Weights of a small mixture-of-experts language model, trained from scratch on English Wikipedia.
Experts: 80 experts in each of 12 layers, 64 SwiGLU neurons an expert, 4 picks a token, a sigmoid router, a shared expert of 64 neurons.
Training: a variant of Muon for the experts, 7431 steps.
Below are experts of layer 4 (counted from 0) of a mixture-of-experts language model. Rows are named router (the router's row for the expert) and show model dimensions 0-127. Each number is 128 + 24 x the weight over its row's rms, rounded and kept within 0 to 255. Numbers have three digits each.
After each expert's rows: "mostly gets" lists some tokens that are sent to it at least half of the time. This comes from a sample of Wikipedia text that the model never trained on.

# expert 62
router:102123125117148134129133119117144128090157114113127111130143110134078121144122162094106129129098146130090140095131136110152074105098129111149144131107161093105165113129073159125132118140147149129145138136138099064141172120123131080123173137096124102119129142116100165135146166159136101148170106129070142129142095111092117158118147146119118123119154145109117121160161104122101171100066
mostly gets: " before", " until", "After", " After", " While", " When"

# expert 33
router:104100097158131130097077125125162094095145141128156104118076156152126089162099142132142151145080165114109118116130110160120118105102147125161144120119151111118147115149106130102113132133105126141119156118173108115105163127123117096160147165135123083081112125146128155154152135113119165154151104116123103119153127087098069077117112125104129142116184136103107080146148119140113159141122
mostly gets: " sub", " Super", " Red", " South", " Wa", " Cape"

# expert 51
router:145078097103134124134144131134147137120163116110132127146106127156077118120126159122141130142126148131096127114144087109127118148106158112136147078134167090135138166155092108099158146101182124156131144111103135136126191180125146125162150126155099145138102120111116158181157116138159083119178107102119134119149118081102120153104131107106142142109165114115152127180144118122124160108102
mostly gets: "ensis", " Carolina", "ica", "ium", "illa", "aria"

# expert 40
router:151091066136164114088160113141129161094157177134114116132091137163113112115131164085118168187090153127151099119116105118168102137106157111128178125095150097144111121135126183118139162178130146125131147117161119123111140125120120100144121154108150099109112111134106135131149160127132137136139098093131103117169109114112088105127143103149132143127140137090127114133163112103082139123114
mostly gets: " success", "harm", "phon", " COVID", " major", " glass"

# expert 72
router:129114085097149130111123151121155148115125141102103124097095124133102118123118136123120116146089140145123096126142097120132121123159141088192132097113157111142133069135087138106140152143148119148109144118168096125094162121097156101124120153135069132104131098168093135139139153081143150144126109073126093129160138135079136113129124185097113150117136153119135123165146114083121167105116
mostly gets: "In", " Died", "----", "Gls", "disambiguation", "DST"

# expert 61
router:121136098149144094136152156123155129154175154139119126110085150131095119131146173112099143119132183100109087093117102122150112170114107082173145112128124089133126107151092135124159134142159174198113152085162106114100168142123125116141133130143130092126113096141104138143147119128137133134124106101119108120134124129109099098094137158152128155136168168124152113149154088130087136101114
mostly gets: " company", " Award", " member", " Museum", " producer", " director"

# expert 19
router:143099089144169097132143122113139143141119157108126117117103120155074110116132183127130142144108179101113070139129128140139102132139149116144137089092133094128136151135083133073103148162171149111124160136119101081166161159135139081117129123131141149107123124149124117148136080095120088114194131100099125129129107162125113142106133112108121116135126164103086096146147145111139117140123
mostly gets: "en", " Germany", " Denmark", "gen", "sen", " London"

# expert 14
router:129098105170147073151144130150159109091135146145112136128121109184107128115129114089121112126088176122116127098139127150111097147110144133141152124115128108140155105148082120083126130094117123150124160097100092115117164151088141109164131174126114133108130082162127119140153093136107121113144102110120122115157114124111086125091115141101094112124140158107096139172144096113068159091121
mostly gets: " American", " York", " German", " States", " England", " London"

# expert 75
router:122114148137162101141107123115141139091118137093148117136130140164126097149117119127103130169099135121116127120100092097129101131137158106116189133131098089121131114142142159102167156132144109130131145103137087116108168135094128094119124171150083123076105094178110149159149102113136095146132109115141094096190128153081108116090137124119136109095164152122120097148168135139117160098122
mostly gets: " Ka", " Car", " Ru", " Ba", " Ja", " Mi"

# expert 1
router:134097116136159148121115150100146135135149100128133103115105110143102096090137152099150127147092179120091100104141108135149111094143133091154159152095165123163148145125141165127159128130175117165116139087116115107121140163126166128129170179130131129105118094152128115151147145097124135166131139103128129112180140131100108131119154148129112072106160178099074139120127120097137162097113
mostly gets: " a", " the", "|", " The", " his", "The"

# expert 53
router:134101107097151125146076171161128081114123113099155111132106187116089101122122144115105114136090123118122130101139107149171094128151135103129124082109137110128127133176082182113126134133110181124122170111155124128127168162118173128167128128146099131078111142130116101137129102096154133154155098112114122123133099114106091102111130122136149105115110153106126150145179121128119143115085
mostly gets: "iv", "omorph", "ge", "p", " Sav", "lev"

# expert 73
router:128133091107149147116119154097172144082139140132155130087125127171109128110106167120160129147110157094104116109139155119169109121090123115126124108117115123134114114141073111129140162158169128101125146094144067122105148138102141107144159120124142115102092132154100142154126144089147157116174081123132144125165136136111085142098121125102127101109116115062109142149156109076107134105117
mostly gets: "o", "co", "io", " Ko", "ino", "go"

# expert 22
router:153124125094139161097146191121150136111178171110147125112093156133139087145116115068148123162119152108116086102101147161154131091156153120141153064109131095116150132126107153127170152161130127144109126115149108091121136126083153126140156140156135098135126117160120153133143099095097131170155135115135093113172127133117144128137149141107144130107161148093112111167152155119116152127135
mostly gets: "s", " ex", "ts", " “", " mix", " books"

# expert 20
router:174121118115142114129156145125123112093115144124139092085111149154095098106100128094114174136062151145103117098115104081168111111127119135169133087128127120121154128176086139115124139170123157134109106096121114088125142179097141082118125148134111137120109141157107144146123096108099103168147129126096106103145104151115120148099161142126108136105138132101112140142144073114133152084132
mostly gets: " have", " would", " been", " was", " has", " released"

# expert 56
router:118106138130146090126082149167160117107117121128131130132107129156104117134152135090159169145103149077115099104112108121152083157128163090138136076165159121119122122138075165104115164118125151101135174117115105128093175156126161137167141115111123127117108099139120140165153110132126075147152081094081115148149122115118123125104148121128129090119141141100090107138119100133132136129089
mostly gets: "ić", "ensis", "land", "ford", "ika", " Valley"

# expert 45
router:134129110162152108057114115140164122123124117129150107130104151161129050111129159125139132142092143116115063124117113172145125096128116125157117124142173110137157119145092127098155150130131134141098140137175136094114119139108112105133158160112128095107129128133124165178160147066135136170157087128140100106155120102132139113115118150129155146134164139111099108154119090126113134103110
mostly gets: " one", " same", " another", "ding", "ning", " this"

# expert 54
router:166080133094151085114122132125147136105116153104155092138113092128083076120150129097095155110129163136109100137121119108169140096148121120174162135131162108142126106135105126101159128143156116117135147108158124113111164167100157132114165159158121110105116117109090131157151118091117144112112094087089097113166122103148111098134137156126133104115110162110086112150126122115120135093074
mostly gets: " first", " all", " two", " one", " other", " such"

# expert 79
router:112100124149148137134141096165102116133125132115171151123106107168096132131131133117126135133118154120123101101101124133143137117154155067182178091129144123109132152157119126106184101162143128143117186102164111116115157126105149088122141130130110138097124094172104148174148117095113114114157112139123135137182112103103115114142146122161130119092149137108084141146192124090114138111109
mostly gets: "le", " Le", " Robert", " Hall", " Paul", " Sam"

# expert 25
router:136101099114144122123160136095149131083116132097147108114112135141102115106105153100075153113070134114103119110123093115175107109116154123170144112135123123128132129166109116116132153180127144134080110116113109076114145163091153095107162163139124114100107133134098180128151113089095090165159131137099092123144113126132122160116145160130115133085145136108127125144138079097127141090123
mostly gets: " have", " would", " has", " but", " had", " became"

# expert 77
router:161103073102170127146117137144181131108152133109104108116110112131084119099114136123108149162082132129115047125130123150126115112127126107168140123117150095140150100151072146100135136142160106158108139103152098113110150141120148100131118140159097135104123104148133177138134132076142124122124115071103096118153168126096128125128132143131117127128127135109120130169140063095128152105118
mostly gets: " Coordinates", "е", " ISBN", "в"

# expert 23
router:132125130094122146102146147148165124091167128114144121100092117142082098144107128085153116155100168103144079103122135143164127110137146104150149090090142088111136159111119164130138173169151145148110111119108093085152136120090141126160144107145141108134123103155072127153166102114117124163163127119089107117147130120101158138125117130102128092104159144111110122154166124102115175129119
mostly gets: "s", " in", "ens", " throughout", "es", "os"

# expert 4
router:151112094137126139095123108144157100115162149133095133122096137165095103144141166117120129136118161086095115117151114144122092127097150131163125127097185114123133138137073147095131136133129164147139154112192120095128163153139137119141187144137115073127149128163140145135118159116118134158144110116109110131133106105128097109113128127081149148130184119066135135140124093120089130096110
mostly gets: " episode", " latter", " series", " father", " case", " story"

# expert 8
router:173088091091158087150125132101167108104131160133147122124120088139103127138130173114124112142146150095119128088140139156160102114145128081130131107119152118140145151170125160080124162134173149157140168125129091158129129153132162100165117135186127134138120130092133140140172149124151098134122105141104103096142089106100128116124170155105099108144130141114126123172139110092099143139107
mostly gets: "al", " modern", "ological", "matic", "nal", "ular"

# expert 32
router:123114096119146136107125111126114128089130123110185106130088157121136099123090148115089129145140152134105128090127096134139128132111114123208135087118117115143141137122141150100123116138157133128128102126126075127108146111064160097144130154124112117097113129130068152105143150109150110125141108095139087145160132144063121105121113137092149137101139135094099080149149124096103173108114
mostly gets: " so", " Wa", "Ho", " Fo", " flu", "cre"

# expert 11
router:136114142113164103130076146147139144084143129109152069095108157186102099127133145119092149144107162143116102108123114128185125120121158085142144102123111109127122149140101154119127145158119142141144147096140103130116145110111138112170126165158112129116098139118125129131117091107122091134123119095081084105164148117053112131144122145128107127121130128092101157173117137091086148135122
mostly gets: " Ha", " Man", " Men", " Bal", " Mal", "ang"

# expert 36
router:147077105087123153127118119134122139119140145136102119124130123164114132120153185094126105123099152117143102099109141149143064083106113097143141135101152101155166136147124163114134147109158148126119158143146099092133172126104145110169144130154105061115097120136102126112124161117125108145118103084103101100139127167112118111123144124153121114169143127109088120126181079129100141121095
mostly gets: "′", " cm", "c", " ft", " mm", "present"

# expert 39
router:118106078137138112116126113097172135096158141055144128095114123132145123113127154122109138127091109116121078132117075149147096129144145109159152110129162108161138118159104108131106145160126129161115116113098125114148146147089157122134138118144136122141069117149118145104157143106124101170171129141115115089174155126106085121097139173139120085124131133074094132144129111121082116118109
mostly gets: " and", " /", " but", " or", " &", " ="

# expert 21
router:112097109129152135099160156117147139139112121104144115149083111135074129151075130114088135134131156099132126090143117112147119155086111112155137117170164107160154135138113146118131162131160122126129127096130125137087150118114128102130156141148130145116133108124099125143122115031168120128142097155117124098125141150137099112105178134102137127125144150103115115143136118104074173108065
mostly gets: " been", " pre", " also", " being", " be", " those"

# expert 52
router:140109138140162108118189120092151126123139133116150092119109134163120120143153134101081136167091119127108102075138112135153101147106170149141164129117136089157141117142109122109142155156132104139135133083121110131151122114132127128168151156115112169086136114149134122118129150085103090132140097148105117163151147157065162084090118120119124118125156132089122114182155104106113126114087
mostly gets: "kin", " Laura", "hel", "ez", "azar", " Allen"

# expert 10
router:150113132110132139134149122123152110129130109137151130132102125145113120142099152137140158156080200100093094135137109112145110110143159102154131080101153108164128112173109195116156143159159118169113153109156098106119154121100121129168160151155108162106113134150102130110140142086113122156138111095139155123124152110134113143093141151135134125106129116072103137121141105117116181133070
mostly gets: "|", "-", " •", "=", " *", "|---|"

# expert 57
router:117127102105178121083104118123149150120111139112182111106080105156115098115109122120176164143150124120124090133151101158126074088136109099167149095108132124126148091156147122105149110161167097149133131103139104097130170130099140107107128167154092106109109107172147125110130139130104109165147107102135130098140147130122122089083107134147122123098170132106125131160123107123108174128116
mostly gets: " Genus", " Clade", " Animali", " With", "Notable", " •"

# expert 63
router:137070105145124111125149132133180120098138135094123104140093149161101101103120158084160177154149120094130118121132126128143109118086154120155145094126166116133143160192104157121119144147168129140152186132136100106117116183106149093145135123164096118114129130133145150114113121084111134176118128132107134118164115142114124136112118116148133146114135167126098116151164123136069140125093
mostly gets: " Sal", " There", "cu", " there", "up", " classification"

# expert 31
router:134092122115155142134126142135137091113113127086177103108101114151116115106109132093107181128131161082127110111137136162151107141121140073122104106113127070165123148141091150092147108108134114123119136110134141125101169154127181104152146153144106170122081136171105190146121139122123117129156121104113149142152106133111112108126106168107110100106161153089108139169139108119129136105098
mostly gets: "ani", "ini", " she", "sha", "sa", "li"

# expert 50
router:116099104098125132143126128144117105078154155118145123089133134154113098118137153109145124157105161114149059111132112150110110142168144150134145139150168093111157113173113114106153155149136119126136164124113131123099163149091116096160149142128123127097140127119083148140105117079121101128170136115132086095170127145115118083108112177111143083138125153094133123140165131091138181119107
mostly gets: " to", " would", " can", " To", " through", " into"

# expert 35
router:133127128171138115099141120132159152090131111141164123123111109170108107133134138118096152139105134096098127124111133139141110151144136068146183125142120118109140111137129124097161132140143154144108152093156096131097165130110127095170117173169099108083119068147097107129168134116111143137125112070131101111172114114113116102099122134117122118088187133129139115149169126121096153091114
mostly gets: " Robert", " James", " William", " Tom", " Richard", " John"

# expert 24
router:137100132168173122098176113098160140111143110092102120105099159178126098133137147077123169163114130111129084134131104109117112116170135096154163124126168111170150143115127142119135168159150079148147137088171105084128148134101164110124130144125122121095116112146127172158126103113137117139160118146146125154155117160101132105113129142093137149124157161113116132151148140140081135113103
mostly gets: " He", " he", " She", " her", " him", " she"

# expert 41
router:121136122093156147133121153128141109130121135119180132098103143128150116133090134071116137153074163139137120101094122151145091139138130092178136133124139146171129128157123161095129168137146150176101154131155115126116136122090168107144159145135084096104112114175126142110148148103120131170135135149106117117142103175102092094119159165133129130095120164116115094154170134112131165137103
mostly gets: " L", " b", " Sp", " sp", " f", " wh"

# expert 18
router:155107086118172120143121155115147150119186152070149110095124127162120123133117115112141115142090119147097103097104144091141112113115137117173140117086154113136156118134094166096114149102131155147130171105170123123105169160073145112151167131115107142093097147148124126157109145081129103167142124138124127115151106138122092075096111133117126141109131160117119096161148139114107142139123
mostly gets: " (", " N", "(", " V", " X", " $"

# expert 65
router:119094045135163128136126136096178097115155130113130119118122147173125108137105107109161104149095157123129088116131079106170127123139166142149151084117146120185172117136116127100159143125145131178151139146100104105115155147125152140150138139133092134097106101163133141121125097083130087121158136143103097089161126140114102098105145127123125142132127150093115104137138143129103148113109
mostly gets: " un", "_", " comp", " app", "/", " re"

# expert 43
router:169091119130164130118141116129125138095151176141112091101104144180142106133119153095176120142077141055140091120088096139161119102132143129125148134125134080140105110128119169095126150129136108130132136135163090095110135130106114066109121165143104115103113124122098122125134139113133122155148107108124104132143129133101102093102133146105103087133138127117083113190149121117088139131117
mostly gets: " Si", " Sri", " Sh", " Jr", " Mir", " Gor"

# expert 30
router:123105094097125123116124141103161144110126152102142108141109126171117125102100152086141119146126171127123123107148116153128140120158159097169148079089116124114132104139069147123127154134145150120125168117142105083106132130073153116146156183117090111110118127177111109168162121102103111149139113118097102123128133142067087099116169149119126156131138143120115129146152116089113151099096
mostly gets: "\n", "==", "===", " \"", " ==", " ==="

# expert 6
router:137113147089154130130118133097164144126156115070139113098083117176105095138156130120148111129131153113089121081137116134168127095116132121150149116147154122151116117130133166112148156142164118113132139105140109099134171151114142086119163170162107118068128131134110153166168162121137152135120126107120105115193133155114118110095117168144118096093178165122105141128131128119100146103131
mostly gets: " a", " A", " an", " E", " No", " An"

# expert 5
router:140127119160124135122170170124149137132150151129153112110116150160122062109112135108142124177077145127112083125115097132151103107136119094172134068097161125154156112150101136090130125151141132115134149110181097123122138165081149092131184149123127130125086126122129136135116150120102118127137127137128104124142127108091118107110120137128138128099132184071128130166167133118108171134101
mostly gets: "1", "2", "9"

# expert 17
router:147103086122142121136118114165128092141113115098142146120124134172134123124094136091119121133133131133090089082133110129146100150152125103168151100116154084112156107131121136136138160145181099150111154098144125140091124130120162120145165129131102101114058120175131121159152133085147134156189094104088106136132131124105125144107154140100091116107122149091128095159121083120112136095136
mostly gets: ").", "\".", ".\"", ".", " ==", " ==="

# expert 13
router:128104117095141116138139111144143151132132108110107131119095124161127113140144118087145122122066143117120082096152119108143126141090152108148157093127125121138125109132121141063148143113156159133128132117147096107125146119107141100126147178141078131103142122179139171174145122073128139164116151101123126091158121152142095084103093112126142112122143165118107092183159104108094125103103
mostly gets: "S", "A", " F", "E", " D", " P"

# expert 29
router:165142097113144085147147122139159114078126129115144093127106133166088090108149144072145170136087139149097116098106105117129089104142128133179112117130139092139171149160091124109138128131170119138104136088146136108115147154092133097149119128134125149117075127136128122153147138108112102135126133084096080085159119148119110137091121114106152116139118101104107114168134086123129160123118
mostly gets: "′", " located", "ized", "ted", " met", " said"

# expert 46
router:165110084117161094122126167138176101133162134143130115101115128133067136138134158105121117135129162149095116100121120116125136152117123132160151108125135077134124111127105154107164105107139162186108153143122127102083143162076155094150151128154127106111110117140140178138114108133099140139136087120081123116160103127107114118120109155139152133101170142113136073125151116106088149096104
mostly gets: " line", " number", " development", " system", " service", " power"

# expert 78
router:140126106128142145112120113141136132139116160099149099090075111136085107118150142098155148119118139128095084112116084114136083124104080106155146122122132067132123112163134139121151151145132146150128159085135078118109166172099135093116134159122131131113087088141085106151116109114108111158147154129123138143145153164102130122072155160143123149131149135105139134165161072129114144118139
mostly gets: " is", " are", " was", " been", " Location", " became"

# expert 44
router:154103113121151104108156137139167083123127137109144089145121131171076112125125151118135119143123123121097099104140107144134133129129092111157114085108167118119182128131092145071176132114157109147101158109137142090124123165101108120167142121124146104135100140113124143173148127072142099132171111141125146122166112118130153127090121149143148106125134149129074147132139085095076118120096
mostly gets: "ation", "ding", "ive", "ization", "})", " One"

# expert 0
router:120095107136134095138166155158166119099161178122115120122129111155098101148124133069139140121105136134111129099120140145102123142099113130152160112126121101132132128154052127120142143109127171161115148093132108095121175112113146120169146162137131127120144109162119143144132099145128152138165088103096110130155121132102123138107116147100116093101153132102103126154132106088041144147111
mostly gets: " States", " people", " England", " China", " Germany", " Canada"

# expert 70
router:099098113073121157146147146120134098093111140075102114128095137126085117111074185078144134125118143125073129137130137167143095124143107119177114090127153131141116125145082126086155142178153149153135125111165118118120158149121124107155129146135109093157098119119126150174151130122107143134131151123095129094127107110091099133128141119117129124133153160112146099148171132148105161126104
mostly gets: "gr", "hydr", " mother", "Gr", "eg", " highly"

# expert 3
router:165105128103137142158144106139171127120129143131135133125097150165099128154135125135147146141096149093123106119134146102165114092157131085178167061098140101157124134166120181093183139169165133164124144134137091086110147096079112117152148147134103146112093139134137122114137150104128100147146143087131119112147147112132126120105120147127161124123142119092133113116136102110103170122084
mostly gets: "–", "-", "S", "−", "{", "Ch"

# expert 71
router:128116135100146127134135174133138123107125140130153102108063135160090090126134162076113127178108164163109110125090121152174076138117127113164143107147141112144154125135121133078128112135164160130122150161128064117126122119094140109137156124142133114141105110131115166136113097072088120128130095125115118127129143126131098090110122128108124111086118155111096111159150118099103154092091
mostly gets: " twenty", "5", "6", "4", "7", "3"

# expert 58
router:135108094141141115121110130129154115142126159145154129081103133174100106122079133057130141149089128093125080126141106111143110137117149107159138096146180109136157099155113108124169146128160130147134158135162081076129128130136134100149127130122120083128098137128124140166144123144148161143134132115131098125146130169124083144141128126162119149140097146096079107152149128086108182138132
mostly gets: "th", " With", "mb", " past", " end", " front"

# expert 38
router:119102094118135148095123167104150144104141166108148098100066169146138096144121180115152125163122161132122109086109089147154123090129129100172140097113167088161139108153124120075119146147137128135125125097132097113073153131129139096148174127146108108086115126147130118132135159096135132145125134128111082113163123122096122085122110142130147149116165144111130094122150154141122153097125
mostly gets: " re", " con", " dis", " di", " pro", " sub"

# expert 49
router:146091104128163107102105137131195096117172147133147123082105160103096116133163149108121116123121162123112103113121130137109119165112152119175143105119110083146176125140090141100148121110137126155133139103128117094098128143099129109131145153164118113099101081147097177144096114123111149154132110112089129125139098120087120073119128122120108126123121133079125126118153124106064134096145
mostly gets: " season", " film", " game", " line", " series", " album"

# expert 66
router:133124137147140133133106144158134110129142112121141103143066112171077075120138168080115133166106136124125114112131138140134082115107120127152135113101158108133157137157105144113127115136180136122143141141131117109141153137119142119145138118176111133115114104114080164135132135109108081129183086137101130123134112155109090104101109119088124114134134131078095133156145052132089158118089
mostly gets: "5", "3", "7", "6", "4", "0"

# expert 47
router:155132109094141144134132167144152136090105140113156097073067156141143092124129132103148111160120139120114068099102097171180124104145126114148137104143127107144146109124102139111139124132140116137125106112147129097107171115100147119129148181155114125103120100165119175137109165108121133151127154114123080115142136162113123091118176132144152086129156138095099087159139126116112149100116
mostly gets: " la", " m", " St", " wh", " b", "St"

# expert 7
router:129109108133121096140164134099141137112142171122124080118117146136109096125123143102110109157071149108137089112137129102129064094133144096169142089125134109167121138127111133092158131143184129162128129136142116094113124116112129107125191138138105123144116118141130114129141152109129103122132160102134110098192133098090120095134121134107143119118155138102120123166196100099117158081112
mostly gets: "–", "†", "^{(", "×", "vest", "_{"

# expert 64
router:162087081130160129115170160151154099078117113123142132144130130134130112128115117090147158147108125111115085109120115141151096128136148120151141098119164093135140117150082134123111110130141136195112136118105126094149147139118153106183163113139084148135105093129089108140148121103152111142157138129136076111165089134134117098075142160128127087128133144102130101152155110104112141080140
mostly gets: " against", " from", ",", " of", " &", "—"

# expert 76
router:141078111132155160105118128162180112095145148112152108142099145142113125116171142104077127154127158149137102114122137110135138091077131109146135093097161119150108150129119170098163160117165118138113152126163117086110173125128175146142157134132127119108121083148111109142101111112124094164155086094084110152189112133122124107099138122134140098113148130107134122162133113116102155122129
mostly gets: "us", " Va", "idae", " Bas", "ius", "press"

# expert 55
router:188099095112169103100153116159116116091124139109096131115116129154118110103110119118138128129152161123078099105140118166156087127146121135176145112128132080147129122130146132099138126156160120174102133111114121136122133155110139104135143116145113090112112105122098112179149124109152128174143110092118143131170141150085107117116155151121105101086137157095085117135146088130077150099096
mostly gets: " |", " Clade", ");", ";", " few", " both"

# expert 16
router:133086088094120069130136130107125123150145135119111130134100142123077108120172138117108168132129140126150075116138146117144122122149114110149153080106158135149148102137095168082150135162144165167146119164166106129081138151141131104159166141087102106102114129129088114152140157102120110118145122141103114108145161163067114109143135131118124083094136150107147112134156129107113154117113
mostly gets: "per", " FW", " difficult", "ter", " medalist", "Dur"

# expert 2
router:121128078110170108083102141138160125127154176114155135098107135107094069090112135078184137130168143145099085124154117153131094128116108118164144101126132103127161103149125143131163121135143141150126140103145123091130161137119140112120128156166113122101108107154138146119143092121110106145165109127110144134133155146081131130120128147141128113068124130100120146168131092135080174131109
mostly gets: "---|---|---|---|", "|---|---|", "|---|---|---|", "|---|", " Coordinates", " Clade"

# expert 74
router:145061122121140115100153141151134158097102109146167114152100139144084135098103134123150136149111148113105086112139156145156057086138128099158155142105134104161133103140132152105140100144146141162112126124123138085137145169117139098158164146153104104118115095137111095121114138123141129150152144115122087111162122142107100121087139133132099108144154159094111125140147120074116173085135
mostly gets: " from", " at", " of", "The", " between", " on"

# expert 69
router:131093124110120140138135135106154115080136119076164137120102114135093121098120125114120149140095138136133068099144078146139107115127156124155150136119149109112133111123128124108139122160153146146143156144153090115104190160140127064136161152148109131104121102150078118145124168150109107164177125138084102125140123103127120151101121146141117137112149176120129102168150124084130136092083
mostly gets: " as", " on", " with", " during", " when", " after"

# expert 27
router:154109108106141115131128138089134091113140177119157124100113163131085123072140114102093128134096165119129101124130112095155124127083133131150144102114146106145138115165097137098113146142114128141123127116107095105139140193091145091105126119141076122122102120193122156127112092094119110165126110133115099098155097160093135098113144172129135150115142148091118113130121091117125154084123
mostly gets: " it", " served", " held", " took", " won", " hold"

# expert 9
router:137120125112170098139134126127152130123117135106197101113111107144082131070147179081111136136106163116086130116109139100138131120142147131211139114122128098150166126134128130092123116121153127127111119140149106111140152154101130092140125130161093121098104118144106151124141096107105109177152092128092158115144110135143121133129175139107113131142114165102068120149170111151148133120138
mostly gets: " Total", " white", "ify", " clear", " any", " prevent"

# expert 26
router:159093084161145145159145151130166123091131135122163122115096118138105111109120113091113127138117159104097098107163156161138115173126114145178138109126146071168138111157114153111151138156141112167144128105164101091145120105099131088152119161134128116113106143147104149127122164128129138116122125122103090127155108130070139112104162107129149108118154168125140138161127169102109143124066
mostly gets: " January", " May", " Mar", " August", " March", " April"

# expert 34
router:149125132112180087115128123144149159104129114154113090113084118120091110092120123101165146092133130094098115119127081117141106115110135131133145127105122116140156094149109136096148141120162108159127185124151109113128183159125128111181116176171097104136136095149106130159139165109113116133163091118116130102136129147113101109131139116152096138108127151094083128172159138109106144113084
mostly gets: " First", " Second", " Blue", " Red", " Best", " GBR"

# expert 68
router:158118140124113139104159114110165135105182169091131141136144126151109113129141132110109142140129183109101093120124095117146135113129096135117148099135144091173141115106109112101139151151151128128124167104145073092118139174101157093180135132123146131091101098130133124175165151086130126115157109107127137120114116115116108117111163135072158097121132136096097126168134104105131156127074
mostly gets: "ly", "ally", " very", "ably", "ius", "ically"

# expert 42
router:099110108102145134111160110095118146129144143115120122142091114168112109124158141107147132144123135132145103086151132129141092139107180108161164105103105115189190124121071132078147165128154135160102158084142110132115128175101146097164164135133120113148116153163112132136113126089122089121179137103108120148158106117138136138110126123117161097119152160131119146163125146119106148114098
mostly gets: "er", "ner", "ier", "ette", "ler", "ker"

# expert 48
router:138114124112159114127161133135196123110129131138128065088103099145106130124112182112127141156104137123120114134129097129149121137116146097149159139122163104111140099135091162112127113116138121163164110111141109102110151132119118089155162149101132109121112144138084128168126092081132100144153143148095114117157122158075131111129157137118164103128141114118081117156158073122064125124112
mostly gets: ")", "}", "]", " km", ");", "\""

# expert 12
router:161104118105187120114133156128155131080144109093140102103113130147137099127123137073140133119133129103121115102122125111135107141074148100168137089114146092143147103135088143136131133135131143175150142107158124082146184140119156116183155124118092151126082113120083105155140142081101112147173121136152089129156102136137140091114133152106141120115165138132123115139171116107123136103108
mostly gets: " (", ",", "),", "\",", "(", " ["

# expert 67
router:118126109125133095113118108096140130120156126106168115105118149190122119109093152108104109124118133131138130097116089141162093103126123102123117103130143076123161112099096146101146137147120114119147135142117115087119120137080180109154169108133100112092127120130150158163131104088154107115138132092106143097159121103117122126109142166149116085121142135106108141160177104101126201101087
mostly gets: " Bre", "'", "’", "y", " Le", " Mike"

# expert 15
router:127103093111170106116086139129161127096153135142129114133102128126085104093129149091093149150119145105119130100131139133147135103133154134150120098108179132110154115139091115071140150110159143145136155078119077116103141112128156102147131142148141116123092047110163139161144098132114136136117154119123118094157120101137128101074146148133116110117130125110112103151167125111083163131091
mostly gets: " American", "tic", "ical", " German", " local", " English"

# expert 59
router:141099108126131117108110126126144153109142155138131081120100166166110126121167160116121117158127170138133106105114142109128087135125111123137175130136155091117144144151083135074137132137149099157146120114123105097113180122115122084131133170160111101106103098142092166145115110102148141146125105097135073100155129164066144094137100116128127111092176117097133126114160090127117143109115
mostly gets: " co", " million", " km", " vi", " kg", " sq"

# expert 37
router:132105110127139145142141152141183141094134122109141102078099146138106131127150139110144106136102163120137067086133098138150132134143150093168155128165145084131158121131101126083134164162144144121120157107111070080101170160109145115148139109139122117133127077131103111125132110085110117137160093111123104129146131093094136092093117126147098098113125150097103102151128101098130156121109
mostly gets: " in", " during", " throughout", " outside", " inside", " bio"

# expert 28
router:111091102116152116119156117117149098118161121098097128126132138137114121138120127102114162129086126119104093123167138129133086100148117053123142135145121107145163141133102154114125164138168119153099170132147114138125152150122161115172163120149112133106089094107144164166122079103111063127129105121112148108143106121109112149102164104101130130146153146112084115178164104109114123123094
mostly gets: "ić", "ik", "š", " Singh", "kar", "ović"